Below are experts of layer 4 (counted from 0) of a mixture-of-experts language model. Rows are named router (the router's row for the expert), up (a neuron's input weights, with its number), down (a neuron's output weights, with its number) and show model dimensions 128-255. Each number is 128 + 24 x the weight over its row's rms, rounded and kept within 0 to 255. Numbers have three digits each.
After each expert's rows: a language model's description of what the expert responds to; "comes before" lists some tokens at least twice as common just after its tokens as in all text. This comes from a sample of Wikipedia text that the model never trained on. Tokens count by the router's weight.

# expert 14
router:121097155118128156158145149158103122156110168102135083152129109135158160161154136136152173101174173112161096134124078150124120179127139136106092113126098145101151103152151125087098119126167147103153117143148146157080108104143141102139139108126131125143104114127122168136124110154116121170122112119123112142130125097145060123141157137150127139156125155140109137105132133141134125138139
up0:123115103146128131121135117117111119123122075131106164120125111127110123168096141123131124135131115161106100128120124102110099150075156145140114137099146106102134126094139183131113148133120186140135114112082143174124159144122151123141120153132117108158110175096128071085180130154165113112124107116145147122133129150108108151144153056133118161134118163144158116121120134124135154091157
down0:162120156151159141119099148106143151098121090127161124137116091137130154099099120102115140108120124148143103114132130137125115123114130156131111074118142195153104108112128107063146132110108081150129139124129151104149124117119123174157132166147160109164151159145149128190136130112190145115125144146121125085172088118147108068121143149111099130127126131171113169135125096142103119148126
up1:111161141137120092072127115113108081120164097111154132107095200151099132152126104109137100170113094117127153123144135117096113126118157125159104110153148091125111111122102134187106136118128124150139095088096122095144127124130059148119157118129129144140163088114167103137135119118135152142117125140126097091128089133156167123159131099148114127118095133126143076123126098168140077113118
down1:117147128148159090115112089109143124140132108158119146140153077093151148103107158101110105100118145113175147145109096128084160114148117096143099101097155159132155162106138139135151087110170114130140134101125090103144092120121183164120127106125122146075170131129114130137136132143136130160112117167072154081162101141090099127112139124104110108182176121155161118132154136131108141113147
up2:132106127083150128132140136078122167140133140148194116132105143133145119173119160123156106144119164151133161116094138110131136092179152138156109142166157104120117116142129133128123176135115153095154160141112144099145111124141087156164122113132069070112113073126148162149128159135162160161091112123129094150121075159089095130152124107116126102133131156183132111117130101135111087142147
down2:199121092120121105129148177140136119109150081125064098125133126126164085125130101112086170132141142118134095149138118106157139119162140132139174125159133145143177126116128123104082131117165089109137154120134174106200125137145141109121134130111090127109112171152126114139118089167138070113143164113119124168112152075140141160086156103108119137132128070100143122143100163074110105120064
up3:141113126117097118142161123136095127107106075124162113143114103143079140090123168139148153129080135138161136134152132131144097134119111145068128114128131151147166135125137117137114145137137181108132117142105127109134167146152108126140124136139137098119108172134138099138194118111103084137125110119131121124142092073131156132088138105129129130141125130158125113075148095091119115096129
down3:130128118141150149081131204175140137155156084105124113104135135154125113106137101151132180138155119102125083150105126153079151171118097184128125088124132170110176117106171122174110119150104128144119133150134153098156132133102166141093122111124156135139125116122127148119130121099158142143118139143117119166148134093141078141184099179107106128152115147134143109140116126115141154054107
up4:130138140131124121152135118062106119119110136150160114142132127133104092110153088102100114125144093138106132097104150119107093114110100113110078128127200121164114115148148141095175152128083126168154111107127130116113105131146114143134124119112108111079123086104134132094117129157160150153134112130148104101146146153139140125124156111128125096114101197178123132126095133088131174128178
down4:184134142111138110119164142130121083115099112125109149128101162134132138156120143073124164144140176118176109096108162147153121099125145148136106151116124184145139141132146152124088071091138106124153160116092103099155072095129073143122123144133113125139083129098121126120151136144135109133169100108120102134151139161132142081133131103156133162133149144130141172104136114137113144089146
up5:106145130152125155156089121126107114110144118134158134106146132097130150147127119163122134096093110152140122133109130128130135137110108123136105106085117119168131143105124149112159131142119124153146134102147079096111101170093144121155138111125124110099121116117174146102124208111131130135174161142146137083144152129151117130147137095099144099115145119140121101105106127151133114101174
down5:142155134121162144136140176146142097148149179082143138145126127096099174109153131153155074147129099110145126140103102115096126093167143121098165167084115158103133126074130167156101125172121115117103064119154142140130110095129155138172112126139126104113140116125144133157144118163135144148142106110137116113117148154087178113115177143170097104099111104131158089111116169083139148052109
Description: Decimal points and periods
comes before: "0", "5", "%", " The", "7", "8"

# expert 43
router:131127112114146142120118110128133137093111127098098171085097107100109138170132098118136129103090149106151139147109090122140131161102136121155190159082129120154135124091160164141138157118114131118141122110091099158123131138104160145133113096115155107160141181165141109095124106136129129173132164118103119124129109147084157101195153168119155178126153082124124137138088131110148161151116
up0:114128140137138121098084089155152180150100079138178137149095123137096140078116154129157124164096122178154107095126121135121092120134151107133126124130141123138098109138119137144094120167113124143114130139091113109122094080141109167098104118113115114147114106104155172137102115155112099137182135122154148116124105115144156141151135165121121120120093094168115097117135108151138162160109
down0:136121133091133086157111148127137074123100127121085129163125096085144098127126098101137115130135143107130072169114166150133182095147077145129158142073160084177186114110106115133156118150166151160108161120110123117110174104105120163101114122139132148129144146102140118119143122130099121161122137105145153140103124114109147135129164149090164149127199105145097169131119150103138124102148
up1:118105098117200154098109143107135123116157102150102120119130137113133150137137147104154099141152150108115070115161113096090157123113098099120146169115105132126149140153163103096121150087104103120167128110150136113117146110111097098131110110113132108156145101166094147110134109076135133138139146182112108155128110118096106141116138084109106162116132130117090129115107139108124156127109
down1:173149113128159148122132136156117150095126139126143096127141144133175126069091141138115129122105123133160126123091150119179157100146106091088112087137145116113099106173097155115166089134181137129082127157098107118163067135146145109202125110137074137147154091132174105135137134119129162109099142149141164111155117098129129130108114155126126128124115165118105124089086136137111087115159
up2:083135109132121129073108116116124169107107157097121153105165145113140134116171112120100155138115092101125163090138155128131104125133121123109146152121133178106140150133135089142111111159119146102107164131131125111129095116164142115102127181168073116112177116114190170152074140174116183116101121146170119106122140150120149161095111148117131073076119150149156110159108088088137129111133
down2:126117124145116069163175113139142144110161111133117151143108102132130094129144120138151144114148117141185098155173112111093151112150125152088145120118140092168141137115135148089129145109159148145106135078091129172083123106102144119118163143115160157096116136094096115164141135114116104114154158134126133133172134132118174153129136122124105086111164104135125069137106119141095150119099
up3:163158118102131142077111107118122118194148147127157092125116142132168079102111156117125089132036128125178104092122116114176128090115112127133132121088090109124120067149121132104169127161127158169155111143078175112161087156120131142127133117142127093128145127065162130116168124077184121103170136110139154115170094119123128134105117096106104126095125132159114134135148096112123119125145
down3:107100137116108083154154157167112107123107106155129125132087107097131118154102123136114110098160156118147137146135122131097118178123113103143163131131134106146150111168115136100123128140104121100129175129125110119149147108089144136110144111145203172130116143131158136131124142124107116160092136160135123147084177136163136106097118104061143169118153119121136156098145121078149105139133
up4:091171109159133133147107093155097090147139082107114157122156097116105116134127112114129111107153166100118152133110153146093115126147170113123130141157126111159093126148122143137125118131160105166073156142137135151087166131126139139126115060120117109179165128147119101155117137124121158136161129097133153106137111128130132138145112074083142143150121097133143095107121118103123109129156
down4:136132160126146156136140105125101143113112090151137129150126112084131158111140118115130122125120122074132102140166134187109146103139171126082099100095109127124150124130136074109145137160153136116136115169129103131137155139120084178078146129107125138081105140098109110086112088065118111154138146117119134133114103199103129074145131167118116152139145124099148135113111151163130156167116
up5:123156112133175103130099144143113095095129089085138099168128082083103142157110128139124109119152117120155129151145093153095103094151145147156132125143084119118143079175172093147158151138122140124163120109098134100106145126084138125101120124114095164160147140146095120161174090136128161172118170152109150125106094146167124132106086112150105147115095117137138158107115126093120115129096
down5:139142163096143124120121102113112107101099149121118152099101154100123143119145139141114172135119152091111134140093174096142130095107121117147142124129137120138095137188108116149120127116114125119095170123115074136165156155140115119152173145124109143095104147127128130111092152132124145103140145132148109167135143121107084123131142144108106121113140136125131141138119134127161102106151
Description: Infobox and definition structure
comes before: "\n", " ", ":", ")", " is", " ="

# expert 49
router:160133154149092151105081140116134132128095185127133112135135116139136156128103149117102141116115153110115122119114109107162109173118145149144171093142125156120147120102094108131117170152148117151087183107186184130127161105165163139113112125139135087113131138146134148146090158131108120113134145103088140145150146106091120102099129142106121167098159134103168124161124096121092137116125
up2:129191125141139132112119103141138107086139201143125161139159133100148107114118175086176106120130144110114151126159119118152158112103163133107064172176105137139163128121107137155114146117111114142108124134157105122169140104157142180123102117120125112151098121138113158134099149112130171123115120104098147072126147108082107164109106104098132155081094120123111129095121125168098109168105
down2:128131147104166128131129111142121187154149157131094118134106142174126131141108158137092128150112109111131121111153150156113156147134139154119132139119161050076110117110105100147095089115125159105092155107135109120158132129099115164101126121120146103126121118115122134128126147117128136154111131156137083148139113092101056165128136148117148181179153061105107140112070122129104147149123
up3:113091122174143145143082144119122136154131146152148100119121135116115103157120123125097129136154152162147177148130137102120148128131153118121151148111122099117124100146164116130147151087121156159153123124100117125105099160104122103132132144130114075156122134178142150120145105157138132137143159165157145159149136095174141143140119073086118070088064116170167119147121154113085126092118
down3:165155124149164141141123105126117135140093135147145130110091120150137108144113126162076103123143145097112113140093107132128104112136117118138106137076125143205100123171138136171109132116125119148122148114104137127133152111110117151118129128109105140142126161109130133175160154102140113132164119106161130068169081113092146187155119115135100102131144116164145112153106142125121102133117
up4:126155109135101123116090110103147123126136144163118130124124130081092126155097141125073107101116110139164147161125142159155127130135092122079124152130108085147143168139125134120107143159112137123102136170106097085135089118105157122107104146127162154096158174143137081143130117090170162134142175126103106131145116165157139122118123115138139135131142169108138152117131125135119111080131
down4:156089133079142144130130158093136139154125110113132103126097158086129119113109129158139097125156155149150124138126171112134131113115146094136133125157088153109124115119095124143116132140145157096148109102120109178144115098115160126141122138113155094131152113079143139140125104095125135134132119122133096152123153110127141067144129116176135117139144084102107133135093154120161126132139
up5:163111117094108114116144139132138161067137110144166137140123158096121135165110119075138162108108099145151105123111139144147116122120132142107124134126098126111135162097152140132107136141146134097112110146096114161126141104137185140119125123085138157102161107135155090145156130108150150125177140110111129112141174123107145116124114131087102147100150120155137158136093129105157119134075
down5:057117127162134133104115147131157131146107126117111126109117145134105159131127132149121140123134117117154126104168106104133123099133111133143149137187125093156155091135104134140111130203193173141113111123133114145107125136155130110112150115160084128158102123149121157084088123105134124129142134090097131119116142079137137172117134119172151113093143126165160118125160104167168147130146
up6:136137121123146139122156149113088143123128130149172140143113151149133129104110120116104103167103113150135123115110184095146128098147120132101095164107129133082131119075137132142171129152097147129123129125115084139128109133104096156115167095113099115164123154145136147071144134117140144119116104147161177152162091161122146129153100112160139134118132138118111121124145113099115133128082
down6:125108126106143153109159155080120099154153136134152136193106093115147147132111151118124127112147126061119090115112169129129150081104118134139156147151142149111141097143121117104117145089064095115150185149148110120141123131114156097078105133095092143121153115133108142131127116116104145138132076126168120155168149161149126098142151142114157148142114101158115106160199144134113135135159
up7:092145147144155178097125100087101181124123132138138114128093125179111123142102155166136080147140157117131129164116116137118118106125138125117107134124108180117097118136155159155117134113087134121112068111086119081164106131111096170149122128124164115119121134124167131071164100133108165110118138129181153160117098142141088140152087080122119119102108146140124113105137147115098121117134
down7:180130125150158143117113083109092111127104147107146153143088156112082128129105111157134109149106152119148142129159114142110126131129140131114147119087112139141089147160109145119118168131118119103102137142102174118097150106138091111122152117079154119102155155145139085140121158099164130100123111121123137096158146149127114175127120083131108140102090118110156120139129149129123119089128
Description: Score and record digits
comes before: "0", "–", " |", ")", "2", "9"

# expert 6
router:155168133107142152136153070133102130137159120164152136102081159113142131175173137127160148126097115136145144131148132149162126154098147119108143124111122103135156113114151133110143169125114190158136114124158099139113141165152152139210136113119150118109123155141107113117144161131171124150141135085100144123141104125121153148129145110060101141107140105147107124131074115144129100107117
up8:109175146138142173109126074137149134150117147133152137131140089133121148102180091144140127138147137130153115126057121163166119144101114054122132114140137125110121128095159128162149132140082123160084104117153111134094123121116140109151165135097117101104120138138156106159159148092124143099123119110139137138142143137119133148129157093107136131134107107117102136105131092147112094157129
down8:098112101156127116061128108113124160104134122161172112143143103155092108122115149115151110141126104108142138125167133118115107099157131122132156131153191063113127097142120143164134123108152144154139079120126115129084147128106089124118143071139109095129117134147117076127163095145131103172138135139114118131133098131112173124111111143120121100130086101156136107114130135126139163118141
up9:085122173110138173144140088135138114134116099135170142158117133117160138143110134137129120136088120185085142160123160172156098080138137104110098122111137140141136107149146140164154148126108149121152130125145090090101139162112127130155143163151133086121119138128142118114122136119131097122116127123091133126134169124166135128145083069140135121122102109134119114175129093168143152137139
down9:159112117135169132166157171147157105119147110105127133148119101131169140134084151143142127096141119110115137133116138115141151106111140152108134128104103078131138146127186151115109117141121100149128107123102141128139167108109139113128126132136161151129133113108072127141108148112091151105131155116161115102146131143110074115126163127108109165066178141118152158166097165126165112159118
up10:130094170118146142102113107085148113158140087136132140132110113144127128137153147119116115133133102164125134090112101103186156118159138111128110109132129165125112111143123122126179155122125103140143126149102147076104104122090107117150114166131113080100101100151123118144150131116156138143170132114139111135137161152113120155135104135113141151112105151139153164082095137143113144072146
down10:110106139113128135111110158151118130143164140154138109123146137134155091161092144136136171168155095147124112150106149080143107152148141165128144109157095130113150101162175125144118121107151146122133128087109097124142106154116147124084082092082082137111130102084082118150111104148093070118109101121123098144132150124135148151121159120085133111113138168138179143171120159128096103123090
up11:162157100137078142124141090127138167131114155154119147093122159163157139106127146155086136099082148173088128137137116144137122078139097163134153116074149138224091100108143109125077119077161145153110147162144144100122113140114137129121134126151124146174090132146158131146157109114157136127085148142098104111112149128105130181096125143145128129156134104121168103138137156125115087148130
down11:132123171118132123085147225148146162105140073125156145127117104110149120128139097100133154101103103159120073131105175113161086159126141087084136150146144146112112142155149137129086138174153119161166088149156149132133125133119107114123121123133151169144118132092107151109130100092119117137155103118117131142109104142129125131123110104121158154135164135132146136173119127120162139157132
up12:097083109142101132113154185123087148138124149157149108140172110129076147133128127096117119099141133131157128152127161115151111139146133124115120133145108122120115143124082153100127145133080102107111148149152127125111085118092117172124119120133150112128146141143168139132094155071116106117151122120181164140121154135139112158136135111134093118121134150100107121145135162096121145149124
down12:140119146107099126162189114153136138092146108152122142114117117111119131131151133128180101083075161141128129090126120157152144153087108097146109113152121098144101108104116092145130157144183116131126122106115120165149132143135091151164153094149153152144152108110102137092130101140154130095114118128105111164109149131120129138146113111095163112159161163166097098138114104123106120170115
up13:105091104147113133159141115141105109088151115176134176128147186134134070088124092123116105128137146128164104150122126188105090107155144137130127138113131158115132127150126162122156123143085161100145127144134099151104120108118118129136123132089100145138094114136138133097109172133108106125157157114157167116109108145124136151139180158114171154113155143135126144163138143150125123156111
down13:144073142116137103126111095180151160145087105165124119114103113121142159104125114118146132126090120155124109142139167135150116091132087095084094066090136137134165138137099119129145079153126103100151114183175144162119151119156126141139119130158142156142156132130135099217099122123072152089120120087114124149107147115151154178144133093134118117161168109116152147110138124116127128087129
Description: Infobox field labels
comes before: ":", "-", "\n", "=", " by", " name"

# expert 55
router:145126135087078144129101116138137154116128157139106140137094106133111143104100146083133156157110121128086095145157122109107121114109115143138159129156146114139069131122091111123079144107156201072105142163112112135175153175117137115112123149108137107125098099101150125158138161158118112081080126070108150164122139134112158139086113139137186128159113158115159153135143128155077161097179
up2:115111128130123129068073089159149131104156125136144111124167086108137102112099122135162149136112160148146130130100101096152116125087149072136154133134091110142122120087125141079130158141092139138140130176097129142146129095126159124116101154124129131151112122111148126147140140165166181159122157132135141109112121109120143154108125112154151126143118157121141139123138122124062103139151
down2:082114157137148158118163136119163139129104117125136146083147116144086140130104116171078119127101143136105099133111176064154144151106084119116144118109174162145118125129152152124123147100143110136135121108133202129124134112109157121146146154138120105129108133127102104122164119110069072137132127122116102090137130098142127154142147113117159150148155104133131128146132142106153147140171
up3:129142146112153135162144128123094131101113100119176113141140090153114161120134144124159074116107139125129190080112133116117130164133177131142083146123141119113144071136146148170116147085149113130121107137125154132062166146146125122128100137143109124077115121093106184115144095160179141169115141117137117100084148125138137125141105095103113122138092155145068143112140187143162129145144
down3:124151120103095166157104147119137141134143133108151112165127082130111121096129098120102128120119131132103069144095128121134115115128143127151154118128137149126116099115086122144114115117173109125119093130103164187108129146122115111124096098111094138109143108139137122135133164147135103141086133146056124156060182083137059149099110137150141126156096162166123137113155148095127111125140
up4:135148128134123146100130131179148059111177141142097123164130122077119167167146136127113160145140129114130127115138131125129159136153131108139103113097110149133128108148129116109120101097097115137136107105133115081135114143158122118155119154114162114172104132119154151129142123112104127162089127120152110125166120131160109109141069054176130161093168143147154142120122129141141101105106
down4:114173083112123129136137083126115119190122127135118106134106140120075111129158116122134091121100116097109141129149132126064109124115135107144143107127152149104078121112121146146174166186125110183172117171120170159146091143113140100120141105113136153100149160179120127093159138136166158120111154187170152138104134152111114100114125127083118105152144140124107130121075094072122104120113
up5:106106115118112113115121073157123159073118119128107120168118148170127109151166166109140110147176130132134092111125093134146125143144129153146103148139138104132143106152124119105124115128136150117080106129131129095118128111111133148123133100128108134140128116115132128148083080147134139152157179119132110110138136147107146108133118143073103114165120117161143100157146120142139097133129
down5:124120154133137097118133165112078130176150124138182167167101121135140102145136137150148142071198148071203155109105135106093122156117157110145099121121107109174168095130129139141153128160081093138105153107171140106143108133168123120132097183120136143127095122113123133117169136102148093133111166159122127164139128152124106146127091101130145141133129117113147126126141117115149122122094
up6:138155173121129098120117075134118155122126160134135098144116119173101141158129124104100107136166128143126152127124110154113143105140182142167155137161100134105138163138134132111111133128145126130116126140129104091134091094147145175135080089116121121175129122117144148146147130113146127125127091149106147100071147176134084148140123155133132115122134153160156162108146164136095139153167
down6:121111153108141106144099167138142130184160137127159132120117097146145094115124102135153085134141154104154138155156153164138134137125126116095153166115121067168149152079105162158104114127138114136145103123102102134106104120122120132133130178098136144116129127135143116118133157080106111119125155154149139116116114130176134097107115099140138136100133126150131134121125146157127102103144
up7:118092129160125165107098160108140150135144126109129110124096119087146145139106105140128151145131112168119149144129135089110062125091148103142134082146075076092084111166089138133118120144110095121159160146063145152135081152107145112199175152140193119145080137120154102126101165115126143143124120120121159136111119107139124140092146134098136144144090116105136106088135120087110097101137
down7:128148165145162150159158132113115094103088111181136128132148163104134153065147119144126111157129118122109101118133131149127152130132167126140131116168120113153128137151125129131070122123112130147117109125130115132168149130104151156120131137147090090115129140151134150118141106097087063098128126114089087175153154152121115142188141123144145127162199136124110136093126146135139147150144
Description: List separators in tables
comes before: " |", "|", ";", " ·", " JPL", " R"

# expert 46
router:192128116143123151107157160122121168096102142148157121089091108116109088132116175123114153152124139104145140139123135145164120133146129142159164132133140137121129146119112129137109146081088143116137152146143121108182093125149152183088127130141174086127122125119164098140141182096133129077118189155157136119172101160109118125143153149129101123095100125123143107139123120091146116127142
up0:114150114114125094093101136078119159091105166058117181127135139130108093144081093137089141144086126139139168130128136118141142125156146137101110122100142140130123067123087112122149145127101155120112127113160154116151151127132098085125127129104109158129111124128111147129127118072163149126179150148141140132123071133135122108116125165130127110066110144095119136139084155110115137117137
down0:099076150158136144130118073139093124145149117138148161121133127151156147156135085121071107108126152124157157109184131158112093147119128128124082121128111132142155151110127115128111139114154144116144147153111133169130138081080123124134110135107126156145098103152152192101113111160098165134095096103161076118119113166128130175147145083133101131145112146134095103116145147157133139116166
up1:124127099143130133105147139197101103103118128143141140100173131125124127162163132139148150131115140113130135110114140171160138053147132103120134106115131115148129092125121110138207124126115135141109076105147142161104144110171119113142124082110139081078104119098125139135145175099147161126129171105120109130118144117113098166104111159143142147094081108115159149143100154150115096083153
down1:105121116119113132121128103153077169132124122163133114117070157140098143130118100147148103138115123119149122144145098162058123150133120123106129104167136184152123141096145081112124101112148144098139150158108135124128108100136121130128122128121102112151142101134130140138121108140157048151054119116171126160127163161146151144121122147096097116130140111157100069141151111108125170151174
up2:167164139165086136126143135142131092183140129123148116145130126118136123164165078137109112136136113096201142111096125162098097122132115123132120133099114156149137140137181114144171171118139123093107125110183082143135076111124176162129139088140186096153144162142145122127129109088144126155171130144125126053182121131123103132126149101139110144131125109129088156142123204095123148117091
down2:119134106128142118159171116095147139064116097123155099081092142145101120129166111118136150136161154142099122145123121084149156167103116114121113137136136110145164093102064141103090104125111090131133136103133172113091130129095105108168106129152078129099115083122117165156104119140118097162130119101137140165089172099126148101086112102139112146142172136106125112124110117134126156161124
up3:141157126103101157131097112131100103170143107124092147122149152113092142175110111101107138124114113139162112154094137123132138138142140111162132185133126100169110153144149139112136166171135122088123090125126144136190161132059175161155154118138110124132127126137180113135106079154108165135151115117119116127099130137149131135129140101118095120108155143108058170165144145150122117126094
down3:112148161115098139195152145118175108164111103132148077152101130145109109116159168104154117112129152144116121146156119112129122148127049129105112081122132102116111116127120146118153125109126078123159136109147112101096120115186116127135125117141151191125100092112125157106145152132164095119129136129144170113134153101157157126191077106152111122154136115145120095108126078122166133141118
up4:136146057097158159097136088129164135114122133172090118089133103126164123115113114130167124132149144128098145176101152134165084157106114120110114128145119162091109100161121106150155137150096130113104167129161111109147156088122109156154106129112110078143147160118156168117113143097132090109142142121126155132127103113124057183167141108103155144140117121180108114133117117158093097192117
down4:133091171081135088121125104128123170101098138131172133142132113133166103153146131153127129146130114138146070169100124104131084101147121139114121162142127140114113106129111153153150185117136133136139100152168168109151106139137115123092131073109139132096105188086158118144122157132120117115155144092117135146112139136129105139131154105100088152102108186148118136122120108092118162130146
up5:097127139159175111129124140099179118166153116126159117093116154133111118150140145143126130142111152115097138123120110117147136169066142111141160157148160111139093141097112135130107119162133137107141108134118154143109101144113086145151109144145172057147127106127133194169145110084113149132081147168122145147158091123116117126098098113163111124142136169151094137108120123165154107175107
down5:135144134136089085136159188166118121131154113118130123120126116141123124145117125120119147132145106118127111124127128127151131122125131131109149102122148096113128099122123117103130143139106078149140128120127129142127122139113155129160108133156143134107122139136138098123133153142131155143145129153151146134139122136101139117123122141087134148130130110138134143131120126109166130127119
Description: Sports/election prose, headings
comes before: "\n", " the", "-", "==", "===", "The"

# expert 18
router:122101114109129121103162152093160117138153119130088119126127106114124155165103128147110150092145174122175112151124103156156178146142142112092171113138088098148130125065200117135147154140148116146100157119118130161122149138101141105104144116131100111130118164124147131138168096116089110144114169110105125137108134129151093138095111112148144156129134097111152104120121165132138145105099
up10:162121130131142107117136146132099138114115146114101127171125160135168140101071151097114151149110119149091134124127132124112132096146153157147128126141153140097095091124091128129095112111117118132149105114114131109139089125100111133131107103159167142124104136129160153145140151059101159120128101149111146155153142156090135137149088079099104124132111157138117122092144126176104115108132
down10:118171102111162123080113088066077152135149133155126163121105145091142104174148097154144106126135138124126160124131146150109121103113154090145119179107167108121118111130149118095172150101123133131168119160147155162149125086124124075150114155125133113123179145150178142114115093096128129151131085140114136169113150152125130123156171123087147138144116116131124121128110095159163144131181
up11:103145083174124153130125095117136127124148119137135135175124151157164104101092166128111116148123122136133126114178142130180141134127148076094137109150119145118096112110096141172138125142115160141104153143153134117146128101147122136133095102104126124121123100100187101145108168091154132134102116096128138121127137121135121172128132145105116132112122160114125113132098136200142089145138
down11:129124153136116145078150145122122152143133148105130107162123150139156153122133137118153110140149105089073153129149147122116119159119117120092159139130126149106132123122120139097157110145104085166136148135171168147138071152115142130116114147082166078146140095085127141168172111143143076100117134136131133085135143166100148126125166125097135115139104124112111154088099136098146126098160
up12:124157120161134115105101076123137130124109168149145130100174159165130162123163198136126132153126098123104125129170163083103095129123116114134115156108154166078120155092063119123149158137126137122154106123159106149133115176135088181140106118156103148117160146117110106147132142057151126140105127141127160102097145087134142157140123129118112079140120136104099103133151110081093153085069
down12:173102082117118138120108158131100124138133109156149141125136157094098128130113140116126108106164141080089145082159081099098133161102085139164126178124140123156150134126143139146119111116144158132117125140137112126140188112172152129142089124068177139092116101132107148099125130188133141172116105114161178122151100164091156121113129140143156107146143103128143099096115108135170125087126
up13:098173107165139120149140134117105102128122136154150107094131155091108093085100154141138133150090125193128134065126136131138130138145136157097132114184152133088118131182105126140133128134139161139101162098126091144130161140115132112168108130162151084128150090154122138136106126112134129136102131083144123090102119132095085147155117111098110111149123123142141126121153113175092085066124
down13:129148096129152115100128111139138160112132130132127108154126133134117138115122180180144166109106156101143108146138104163127137110156137147131109105124138099089120155146111115109128165178176159188107156126116115123081091179163118129082135135142122121112123120135127140168160127087157096109119145159158140101146142101173160132123136125131129101115100120120109097144134144144130085120120
up14:145119139138169165175135131126143097083116102092120171144201149118100139113131080129091136107113110128152136110138122112131135172124118131107139124119128156126156043108162106119149143118096128131140107121147101137109153076103146135149122103126150104100140167178126130073141142125144146147133121126122124140164134140103155120124145129098131139136124121115084134127074128147096119114116
down14:151137165134113137122125146108133112139144151095116120135127091082109095118124164131087157151124108102170151138120131097074161081094130149133154147201122164058178085140154098128162088134127118107119096131079154130106056120116121134120128136134140094134149150165152064138143145107138123112107133150093137123157135151133154128149119150136155134173082125153142095125129144155117126114109
up15:101122069154145122125104128162129097114127062117104134150095117147145108114079146088139163135093091124104126134115128132126084142132149150154122135121136119120091144122094174138118121130128135091147100121118161150143074115135136136149125121150151147121099165145113091158124145065133146119139112155121120137107127119119114177136148103095123140134134131106107145124141109107122090072101
down15:165148171120115115142126138107144183142163138116111115140150105086154096172128129132117126120122093118122131092158127114116123130118151160133100115104109140148127111133145123137172107096138126112176153158155131115133109137136170091129149180131141134126188123095122168148165144137097103108149097103097118153112165136125094158109169136100161146118106134089150129133099140159135076160151
Description: Spaces and open brackets
comes before: "1", "2", "3", "4", "5", "6"

# expert 45
router:164095131120145155130171151083077135053113130156135190150147135109089091103111158130082170125073123154123130121156130109158154124134108165098140136142126165135135138149150128124110151121078142134113131086145152150170119141154107108136149118131151089119136137114116148135154144125114106135109089124157117165163090152105105108133173140107131178073139104126127117110093101142101131120098
up0:125144127145114164118131136110125130092164145081115129140183124123115133103127102135130098114126154162149146159132102137137149090150110097147137121149132103170087130113136120078090099145149179117092092112098111114132092161122099108135161077121058102097121150106137149130179122163149112103122116154121096129099063141122183138104114107162135123098152126142146165098076145154120137106138
down0:138128044142121101120120125128158131142131150141154155132171113086134099116146112095150136111162154149167143131132110115142099120100135123101145135147123122099121122153141108110138131115102113167123157138146126130123109125097123136181106175103105109157130156136109105119095121111096121123119157080113114112131113153106133114117101117121087146066106107136136096089203112115158161168116
up1:105103169132112152147123130134100132120129120108107138128204141169127077115164151170175116154112134104152117137134146103148131114113100129130154115151153128089171127108110104146158138080089128139123098106129127140136071101125117114144131150148140136150122077124191161070132107122131158135122093121131117106141118114150126134124133120107129125090130121131163100161105108175124116126093
down1:141117145145115125102104140136148151094114159142110138127103144129138132152125121149122123140124117098137105151121159115169138122148149107139195125126179145124105128160094140114086138169103091142130139134150160171121168121143128125132130079105154161143108137117133140136117115141131108147121090113138108128182135151151184119140139116133104132091147139103114124140145148118126137093106
up2:147109123115147139147143069098120106127151149075120121129115161117112084122096117105121112097174101106124134135116116167167153107124155129135106125112163145144139151096112095130173095097116107138091138117118102117166148117120102127161114154132087117102110173179142141102130111125117139102155133143143135116137101133126138127083099168119125079110131104124126126099115106146110103168141
down2:156127121153101103134140111081147156151162127108157167115172169092113118148128119156154097144156122160148105107080160136121107113152139133143135097130151100137129126166133139084129138160115114131112102153131116105077109105092143180127105156160160173138088153140078137119114100117116138115108166137164112090094110114122138134076119146157145118145123114136102110115171172107130113142156
up3:132137123128147119162132089141143148146147156112099150125127132181107153166180123127107100137143121122159135140137093106109123141102135062135136103120140129176095124095177140134108087136126138130171081077111101154113148174142126142167142149129142124125080110098118128138144132086158148126136105119132155118148132150132108159109140128159140122110082182141089161146117124137110110142160
down3:094133110159075127138117106122156085142147117132096104134153140099126119129143095104196109130156122114161165094133122150114177109132137097129103117096144135156111108103125155105134132142178193124151105102090104167068124132124099113128125135135137167145135119081096128125141117161154144143158125144155106124100163111142100114115121130103129116141127140079142150139120154102139160126193
up4:149166129108123165140143149102175139129104145151102145146132101139106126105090096135104106124145171124105127099096178125119149123085177097152057120152121157141136121148120153170096132083095109083117200112157137129144119111105164184125121091124108123153119132152130108120115129152155132194122136133131118124129148100101093145125099122145131135128097139106117133123107105137098113150133
down4:111143134131120144141152115145134138104064108139145135104134096091112144134120107124087144113098108141122115128111151124131155071120117127120134126162153100105099109130110095138108135132140130133157155122125167140168130135162121127073155123135166130109111149124090160140151121135154147123119101120115120125138125124145141138115113095112144182127139086148103132101185090126102144108144
up5:131099140125113132126123127123171098130104091131169134159140110158160123116081140061133113105099138168112091138079130140110152160099082149124128190138103173112171126105130102167106146093101126162118139185107099151120110135143150173146111142107087138142150115172116095127144129097163165133100082133080134087129118128109134103151101131111121119107122108097143145161126150102149085173103
down5:113135124143110154148188160141143140111093130127162116091118079131149147119090125136106137138085136155129143101121130115112147149125102116153150142115132133120124136110110107134135137131147135113136116124177122143114115133121139143068096139147142183103114124110117123108121160114075122165115128085148069116099092152189107160114102141086146152094116121138147105123141113138160102117096
Description: Election and stats tables
comes before: " |", " ", ")", " hold", " medal", " votes"